python train.py --hidden_size=256 --n_experts=16 --balance_loss=0.00201 --balance_bias=true --router_bias=true --lr_router=0.00109 --norm_eps=1e-05 --dataset="wikipedia_en"
Below are experts of layer 3 (counted from 0) of a mixture-of-experts language model. Rows are named gate (a neuron's input weights, with its number), up (a neuron's input weights, with its number) and show model dimensions 0-255. Each number is 50 + 15 x the weight over its row's rms, rounded and kept within 0 to 99.
Before each expert's rows: a language model's description of what the expert responds to. This comes from a sample of Wikipedia text that the model never trained on.

# expert 6
Description: Verbs after auxiliaries
gate2:28 30 69 27 45 34 47 54 53 60 54 57 39 37 36 50 49 25 78 62 82 68 19 60 65 47 32 51 70 36 63 56 56 31 58 68 43 36 73 47 70 44 41 56 51 32 44 33 22 38 31 42 78 44 77 38 67 54 44 53 58 83 47 48 65 69 54 64 34 43 63 80 32 56 41 55 40 35 46 59 57 62 24 37 50 41 44 51 54 37 18 63 41 63 16 49 62 44 28 57 62 68 47 50 44 75 72 54 45 61 06 39 34 70 57 67 32 64 40 42 43 36 66 35 55 36 48 69 50 53 55 43 69 33 26 49 42 77 36 28 54 47 38 59 18 56 74 54 71 88 55 60 43 70 38 40 55 31 75 65 34 18 55 30 41 81 53 48 55 59 59 56 57 54 80 53 76 41 43 78 46 55 17 64 51 47 36 43 78 40 35 36 50 34 84 65 62 45 71 43 40 25 40 59 39 77 60 45 40 61 52 53 61 35 71 60 56 42 37 41 54 47 45 52 48 51 48 40 43 53 57 46 50 49 34 41 51 33 56 69 38 47 64 22 53 62 35 42 76 31 51 35 23 46 34 49
up2:37 45 11 55 50 54 51 00 45 80 58 64 59 34 37 43 38 46 41 62 50 36 30 42 39 44 46 52 50 54 62 48 41 59 56 47 46 69 51 63 45 68 33 56 52 53 07 51 79 81 73 44 36 55 35 55 53 43 43 60 48 48 69 47 33 46 64 56 56 31 65 45 47 54 64 48 62 52 33 40 52 48 57 66 42 39 46 24 49 35 45 53 62 68 73 62 36 35 44 23 51 45 70 06 60 51 42 14 58 59 62 29 53 65 38 36 57 87 56 63 60 21 66 51 59 53 18 28 27 57 70 54 74 49 49 57 11 40 57 52 39 50 37 39 53 76 72 51 54 53 51 52 32 66 56 33 54 38 41 80 90 56 41 58 28 45 42 53 45 67 75 66 51 44 60 46 81 74 69 73 61 57 59 72 69 49 29 23 58 64 56 62 55 35 32 55 54 49 45 31 44 48 30 44 54 28 45 53 33 63 58 51 48 58 35 62 60 77 56 32 42 48 34 31 51 58 40 60 52 44 31 48 31 50 20 38 57 59 55 36 37 44 28 57 37 44 55 74 65 76 57 24 45 42 61 82

# expert 0
Description: Table cells and separators
gate1:30 43 53 49 29 48 55 41 25 68 64 71 57 38 49 39 66 52 37 56 50 50 57 36 64 48 38 38 52 57 25 48 46 58 52 58 46 43 43 13 60 61 34 64 64 54 44 55 42 45 40 67 44 56 46 37 67 72 57 58 46 52 52 65 35 48 46 72 57 51 59 52 30 43 42 67 51 66 50 63 49 49 31 17 50 36 88 48 78 72 58 51 40 14 32 40 41 43 46 37 71 46 35 25 38 65 69 46 64 57 47 50 43 49 35 71 49 42 48 60 94 00 50 42 65 59 31 40 55 25 36 43 37 54 49 71 62 32 58 85 78 30 44 67 64 52 58 50 33 43 55 52 44 36 45 66 69 67 49 42 70 54 63 59 46 59 57 33 47 46 58 23 72 50 45 55 51 43 52 31 61 35 44 50 53 45 36 35 15 63 55 71 63 50 39 38 38 38 49 55 05 77 83 37 37 46 62 53 47 54 58 37 43 64 66 47 65 61 44 68 54 63 87 77 68 84 16 60 42 27 63 66 50 50 35 66 50 41 23 46 59 64 30 54 57 72 33 18 62 23 38 69 63 50 45 57
up1:45 71 37 68 58 23 38 21 47 54 62 48 40 70 69 40 40 52 65 61 31 37 53 61 55 52 55 43 41 40 65 39 25 65 53 59 38 56 44 53 31 52 43 60 49 45 49 59 49 62 58 42 30 35 30 45 56 32 42 45 49 69 48 50 61 71 28 28 69 46 47 69 53 49 83 46 43 60 70 38 44 77 51 62 40 35 50 73 46 20 54 27 51 71 56 60 58 57 37 59 22 67 51 44 69 42 50 15 34 56 51 29 57 59 46 47 25 40 48 53 63 98 30 79 36 34 74 52 36 67 44 75 39 37 72 46 37 81 62 44 54 81 32 41 56 51 69 51 49 44 53 54 38 33 47 50 47 43 78 51 66 38 72 50 84 64 37 70 71 23 24 59 50 51 37 39 61 54 38 41 46 64 24 47 47 63 46 54 64 49 40 47 49 63 82 57 76 60 16 38 74 53 59 37 75 51 47 56 38 38 54 34 37 49 52 61 50 29 57 46 62 42 62 06 13 38 71 65 23 73 69 42 46 66 61 63 27 49 42 49 47 29 49 26 25 44 36 24 59 71 62 47 57 57 57 29

# expert 1
Description: Table cell separators
gate1:55 33 54 44 37 58 53 49 49 48 40 69 36 41 33 51 45 77 37 69 70 28 66 58 44 37 47 36 58 26 35 46 74 47 57 61 37 43 58 15 48 64 56 35 79 72 44 52 37 58 48 50 33 53 48 36 71 90 38 70 36 58 48 49 43 82 24 60 64 47 56 41 46 57 25 50 77 46 45 51 46 37 41 35 38 38 56 57 76 64 38 65 54 28 52 48 63 63 44 31 56 42 47 45 33 62 40 52 64 38 47 75 42 62 50 65 27 36 43 33 60 03 66 47 61 34 51 40 60 67 47 42 52 57 40 98 61 54 45 77 53 31 49 63 54 44 58 65 40 30 33 48 53 44 41 50 47 55 85 28 38 33 50 59 46 66 43 34 27 33 48 39 90 80 55 47 48 45 34 48 66 41 61 41 49 35 57 38 40 63 57 90 33 64 33 60 48 56 37 63 25 63 75 49 52 40 23 52 52 42 81 42 50 44 49 46 76 39 43 50 29 82 89 57 42 60 14 46 30 40 91 75 37 51 54 70 46 44 40 65 67 64 31 57 59 59 20 38 50 41 45 39 53 55 45 40
up1:26 72 56 73 50 33 58 28 26 79 66 49 45 60 69 54 57 53 74 41 47 31 48 66 69 51 56 56 48 43 61 36 50 35 55 30 52 63 52 20 44 40 42 60 50 44 47 73 57 63 58 56 39 40 62 49 60 46 45 43 55 76 27 41 32 56 36 48 70 51 43 56 52 49 83 31 30 50 31 48 25 74 59 44 30 47 67 42 63 43 58 58 30 56 49 68 57 32 49 47 11 73 35 40 72 24 50 37 48 48 75 15 33 60 59 44 35 40 44 32 55 69 55 80 36 55 36 69 60 55 25 35 64 73 46 42 23 60 80 47 61 61 30 59 47 59 74 49 53 35 24 52 29 11 53 37 49 58 72 46 56 35 32 57 88 56 46 57 70 41 27 54 46 71 40 85 41 51 46 34 57 47 54 46 35 68 73 53 64 47 52 31 49 57 71 58 72 70 29 54 69 43 62 36 68 38 36 35 25 38 40 43 46 80 60 62 53 36 54 55 63 47 54 41 29 50 85 52 35 60 70 60 51 74 67 94 46 61 48 63 51 23 37 45 65 33 26 39 58 37 59 47 51 50 46 36

# expert 12
Description: Prepositions and connectives
gate9:36 66 47 38 78 55 65 55 36 73 57 55 57 37 57 41 23 45 63 51 52 28 26 45 47 70 57 46 49 06 53 42 80 30 67 49 44 62 48 27 16 59 38 52 51 69 89 53 56 50 31 50 79 25 33 47 51 38 64 61 80 50 38 63 38 57 45 57 36 56 44 35 65 49 41 35 63 69 44 61 40 57 60 72 53 37 68 51 77 54 67 55 37 33 70 36 92 61 50 35 63 58 62 34 44 44 33 48 48 55 77 20 63 46 55 54 70 53 56 71 48 65 17 56 34 50 44 79 51 31 44 40 55 58 91 42 65 42 47 36 67 39 67 52 34 48 63 46 61 40 35 43 29 34 21 57 39 60 70 72 17 41 52 14 29 58 76 53 63 68 63 67 31 27 58 38 74 42 32 71 38 28 65 42 45 34 39 60 59 47 55 49 69 61 39 53 58 41 41 48 61 71 52 68 44 48 51 63 26 79 40 32 37 70 76 34 47 59 40 37 52 48 23 33 43 16 65 59 67 53 57 61 50 59 53 62 75 48 56 58 33 45 61 55 38 54 34 45 67 44 44 25 60 53 52 42
up9:43 59 55 54 20 31 60 46 69 41 21 54 25 39 44 39 78 52 40 60 61 71 67 66 63 33 56 54 74 86 29 69 22 42 59 51 44 23 49 46 58 46 45 50 67 35 50 57 23 68 66 22 29 44 64 56 54 55 45 15 33 53 44 39 48 48 49 50 34 56 42 48 44 51 53 84 60 43 34 39 42 44 46 35 38 66 31 63 30 53 47 55 26 73 24 62 48 39 38 52 31 31 35 21 42 51 50 48 71 51 31 63 59 54 43 41 37 56 67 55 30 32 70 29 61 53 08 32 45 67 44 59 53 63 25 67 35 51 63 60 44 48 40 30 45 59 46 58 57 45 61 62 73 72 71 48 46 55 59 38 43 68 33 74 76 52 55 39 37 35 46 51 41 70 27 60 52 62 52 46 60 67 42 41 17 53 59 45 35 59 39 50 54 22 47 60 52 62 76 48 68 53 59 52 56 37 56 35 45 24 41 52 65 61 44 57 42 38 64 44 56 68 79 55 70 99 21 39 44 59 84 71 56 47 80 71 32 49 57 50 38 55 43 49 48 67 72 69 50 66 24 63 30 72 27 58

# expert 13
Description: Suffixes and determiners
gate2:32 49 51 39 52 50 38 30 61 56 40 42 33 34 65 27 87 58 85 39 74 78 18 28 73 35 36 35 53 56 51 48 44 40 37 48 43 44 73 43 78 22 45 48 45 20 60 31 41 41 33 27 45 59 60 49 62 46 63 55 57 86 39 54 64 97 47 67 35 44 35 50 66 37 49 65 39 35 57 38 66 85 53 53 56 51 38 68 52 38 28 28 55 68 46 49 60 64 54 61 63 64 40 45 53 57 64 32 62 50 32 29 42 68 21 44 56 47 44 38 58 36 53 41 44 26 46 50 31 13 62 24 64 52 38 73 65 80 40 39 50 38 60 20 36 47 94 66 59 67 58 49 61 50 37 33 59 42 46 49 39 39 65 61 43 73 52 45 72 56 59 58 50 48 50 39 69 65 52 79 51 24 25 51 45 65 40 52 59 42 47 70 65 61 70 64 53 58 61 49 55 38 37 60 46 73 53 36 16 66 36 53 39 38 57 62 64 37 55 55 72 42 43 57 45 54 44 22 74 42 54 48 50 63 40 15 49 51 38 47 73 52 65 53 57 41 42 12 63 54 62 28 31 35 61 27
up2:33 20 25 46 60 40 46 42 35 42 49 65 42 40 57 33 30 65 57 53 74 46 54 36 61 30 32 48 38 55 50 56 37 49 64 67 29 38 55 70 62 40 11 35 71 46 43 34 61 56 84 43 50 67 44 57 54 53 54 64 48 52 45 49 38 49 53 57 65 01 54 30 69 53 69 21 65 64 34 41 42 57 54 64 47 49 27 30 47 36 57 46 43 69 68 55 39 42 51 31 40 22 76 15 59 40 51 42 64 78 53 48 44 47 51 34 55 68 60 54 48 35 47 41 65 62 45 39 50 36 38 54 70 34 45 46 32 42 60 69 57 26 50 44 29 68 84 31 53 43 56 54 52 61 56 40 54 25 65 69 73 35 36 55 22 47 64 61 48 56 71 54 54 65 67 25 55 73 37 66 59 67 55 54 56 78 45 59 51 50 65 93 54 56 34 74 36 58 58 48 65 72 54 61 53 37 23 36 51 63 62 49 54 59 39 44 43 99 39 57 57 70 05 34 37 58 55 66 65 42 65 40 57 56 09 35 45 63 40 50 45 50 36 66 17 29 45 45 63 73 36 41 35 62 28 42

# expert 3
Description: Mid-word letters, list dashes
gate1:66 56 51 47 22 66 59 69 59 68 32 55 46 58 43 43 50 49 33 61 65 46 65 52 45 38 50 40 40 47 32 26 56 41 32 56 31 54 80 29 49 38 50 51 61 49 45 77 50 40 36 67 56 60 52 48 51 78 67 53 33 58 44 60 63 71 40 42 46 45 65 36 33 57 34 55 62 52 50 60 54 51 51 27 24 31 71 62 76 62 60 24 66 06 18 56 61 47 52 62 62 48 55 42 42 60 48 29 41 67 48 64 83 51 40 78 54 49 47 61 52 16 36 27 62 42 47 26 65 64 32 15 58 43 48 72 77 63 64 76 60 35 62 55 51 45 55 54 07 34 57 48 45 65 34 38 53 42 46 28 67 54 65 59 46 58 62 28 43 47 48 25 68 66 43 59 44 49 31 60 61 44 61 40 47 39 59 56 34 52 68 42 70 25 44 53 44 29 39 61 23 68 46 28 37 32 37 50 56 46 92 53 49 63 59 59 66 52 37 46 35 47 77 54 58 60 31 49 17 46 80 61 55 23 45 97 35 43 44 87 37 61 52 65 41 59 21 20 42 17 56 53 57 44 60 50
up1:15 55 27 64 43 42 57 31 27 66 62 56 38 63 80 42 40 67 51 59 44 48 32 76 77 49 68 45 53 70 64 48 37 52 79 50 43 54 35 40 33 32 52 59 52 58 52 55 52 77 36 33 41 45 34 66 64 46 46 49 46 61 32 48 55 49 41 52 71 70 54 95 49 37 59 58 18 48 55 44 23 69 43 34 36 52 37 53 38 55 49 28 42 58 51 59 68 36 33 57 21 71 43 38 72 20 40 39 47 50 69 26 42 55 52 27 24 57 37 36 54 62 61 62 46 64 57 75 21 60 50 70 57 51 77 50 31 70 60 37 62 56 32 54 44 42 73 42 52 58 26 83 37 27 52 72 40 55 84 51 68 42 40 24 93 62 29 57 72 41 30 62 38 51 41 52 44 52 65 34 57 37 47 62 46 62 75 28 65 57 67 52 49 54 52 54 41 31 40 69 77 61 70 26 65 57 39 57 43 37 18 26 42 59 34 68 49 31 65 57 59 38 59 21 32 58 85 70 40 62 54 31 67 67 46 45 55 66 57 43 52 19 53 42 56 73 33 24 50 49 51 57 43 60 45 46

# expert 15
Description: Name endings and digits
gate1:53 47 53 30 40 24 55 83 50 47 44 64 41 45 40 44 73 37 35 71 54 52 56 64 61 64 46 62 68 44 51 51 52 38 56 77 37 36 67 28 43 63 47 43 61 78 34 49 42 63 38 55 49 69 35 30 54 51 48 65 46 47 25 45 38 34 40 64 37 36 53 31 34 63 32 47 56 45 58 32 71 62 41 34 47 33 87 56 54 66 42 56 41 54 46 44 56 42 49 41 47 75 35 25 60 88 60 33 80 57 52 85 59 38 33 59 52 66 26 60 52 26 53 21 53 58 66 66 58 52 29 34 55 00 55 70 47 58 67 66 66 47 43 35 79 38 59 47 39 38 44 50 42 57 65 27 61 57 78 42 55 55 45 42 51 65 47 50 63 62 45 21 57 84 66 76 47 52 54 54 71 47 82 17 61 69 67 40 43 59 68 62 68 39 54 48 42 41 47 47 25 68 44 50 62 40 55 74 44 33 65 44 58 52 63 43 40 44 48 47 38 52 82 45 41 68 29 48 24 52 64 79 31 30 40 89 26 41 23 74 55 39 57 35 29 42 36 47 50 01 43 44 55 53 53 44
up1:37 47 57 58 54 63 62 20 26 79 72 64 35 87 65 23 53 32 63 62 35 28 24 71 72 55 63 20 47 52 58 32 29 56 71 30 45 59 46 44 14 47 52 71 57 35 41 63 54 44 70 20 23 39 62 65 49 41 28 70 28 57 37 43 64 63 51 68 86 64 36 69 35 60 59 75 31 62 63 52 30 60 61 80 26 28 58 55 41 36 51 31 57 42 37 71 58 62 48 52 46 57 62 39 49 25 56 33 22 37 73 28 43 63 70 28 43 23 46 26 52 62 70 72 42 63 35 53 50 47 41 75 28 77 46 31 45 54 70 45 43 60 37 65 28 56 91 54 67 47 46 48 52 39 49 60 52 34 62 75 57 39 56 49 72 49 37 38 69 32 30 76 40 36 45 48 70 54 41 32 41 51 27 67 62 53 41 39 57 54 48 38 42 50 80 54 63 61 55 55 38 43 87 28 60 45 31 52 47 42 43 43 44 59 36 63 61 48 55 66 68 49 68 30 54 41 64 72 46 41 58 31 41 63 28 61 44 36 42 45 46 44 38 47 72 63 45 42 64 67 73 39 38 48 46 48

# expert 2
Description: Sentence ends, name pieces
gate1:52 31 58 54 23 47 33 48 54 51 44 67 38 37 60 34 66 43 35 87 66 24 71 62 59 54 57 64 40 41 59 46 65 77 33 61 40 53 51 12 30 65 46 40 63 47 53 39 42 61 56 76 48 44 59 50 51 70 45 65 56 29 49 41 49 46 39 51 47 56 45 41 53 54 59 74 53 49 52 42 87 29 50 37 48 37 52 65 43 58 64 58 37 31 57 48 47 56 46 42 71 35 39 41 45 65 62 53 60 52 50 82 64 48 28 45 36 75 40 49 40 18 62 16 77 57 63 40 58 56 17 36 53 20 53 68 74 36 56 53 73 32 54 51 57 45 64 57 29 60 71 35 45 55 52 29 41 49 44 68 70 34 45 49 46 63 60 35 65 49 41 14 51 70 51 64 63 62 50 41 48 24 60 28 58 35 80 27 43 54 53 47 50 31 48 29 56 53 64 74 12 43 54 23 53 38 58 40 80 60 60 51 49 57 45 57 95 47 31 42 39 66 76 56 63 51 31 64 34 45 68 70 55 27 22 99 44 48 33 84 54 40 45 58 30 38 51 40 38 30 65 55 69 38 55 40
up1:35 57 55 53 61 44 64 39 16 55 60 44 42 70 63 48 42 53 57 59 41 48 58 69 80 49 55 35 59 51 58 39 26 55 40 42 50 63 44 40 49 58 58 66 41 47 55 53 54 43 46 35 46 30 58 52 63 51 59 47 62 79 30 51 61 76 35 44 82 77 43 69 56 49 59 58 23 46 50 44 20 74 51 42 24 63 49 43 50 28 50 25 45 31 48 61 64 51 46 60 26 91 54 46 83 42 56 33 11 58 55 08 26 57 55 14 41 27 64 52 79 73 43 75 48 82 43 75 31 52 36 58 42 71 46 61 32 71 40 43 39 58 40 58 33 38 68 34 53 45 39 51 54 43 61 73 45 57 77 57 51 34 64 50 85 57 30 80 47 33 37 58 33 58 49 49 53 54 20 29 69 54 68 54 58 43 51 64 60 65 32 21 41 48 49 59 59 45 36 41 64 57 66 50 50 48 28 48 19 37 41 35 50 61 59 53 33 45 76 57 64 54 58 12 50 52 82 68 46 55 64 54 45 72 45 47 58 69 25 37 44 44 33 38 51 63 33 46 36 90 64 45 46 38 25 31

# expert 10
Description: Mid-word suffix pieces
gate2:33 40 52 20 71 45 35 37 51 51 37 62 46 37 61 46 57 21 72 59 73 57 22 55 51 29 20 35 37 55 70 47 31 65 39 52 34 20 68 26 61 41 33 53 23 39 56 35 60 46 39 34 60 38 81 22 63 38 52 51 57 88 49 46 69 46 50 41 33 22 52 67 58 49 54 66 40 51 78 72 54 71 72 33 75 47 50 52 32 30 29 63 57 64 48 56 52 56 53 49 37 70 52 53 52 51 58 38 58 54 19 47 30 98 40 56 52 61 18 36 68 47 44 49 37 36 30 44 25 31 85 44 73 54 37 36 46 84 61 43 63 31 66 58 38 53 72 68 52 81 71 55 45 52 26 44 41 19 57 52 35 42 46 48 51 77 48 43 53 58 76 72 58 82 71 43 93 58 54 57 43 38 43 57 41 52 56 53 64 37 36 52 61 57 63 48 55 50 56 62 28 49 56 49 47 77 51 46 00 55 43 57 42 38 54 42 64 53 48 52 72 35 59 58 49 57 61 33 70 51 44 32 48 56 38 55 45 58 49 42 45 36 68 69 39 56 49 26 64 39 42 55 46 36 33 26
up2:71 60 29 46 30 47 43 34 29 39 58 60 66 55 42 46 43 56 56 43 49 42 60 49 63 62 53 25 37 67 50 39 30 59 65 59 36 42 39 71 41 56 19 23 76 59 21 51 66 51 80 52 46 65 43 64 74 40 20 51 50 58 44 43 41 49 52 53 62 30 58 10 69 47 57 41 65 65 59 27 63 79 51 78 31 46 41 40 49 23 45 46 73 88 59 49 60 31 42 39 26 18 56 32 70 72 55 30 77 70 54 43 30 55 41 32 36 80 51 60 63 43 46 28 58 65 35 34 45 55 48 39 71 33 23 63 25 55 30 59 55 46 54 29 44 49 52 40 60 55 30 52 00 62 56 57 56 47 76 46 57 69 66 53 37 77 64 51 46 65 58 59 51 53 52 35 59 51 58 69 51 73 46 60 77 54 36 39 48 50 62 65 49 56 32 55 15 65 58 37 72 74 43 47 59 24 21 40 52 59 57 63 48 62 47 41 58 68 73 46 49 62 28 48 58 41 41 47 65 42 57 18 46 56 17 34 43 71 35 32 44 58 67 46 35 31 53 71 25 62 64 33 55 38 39 64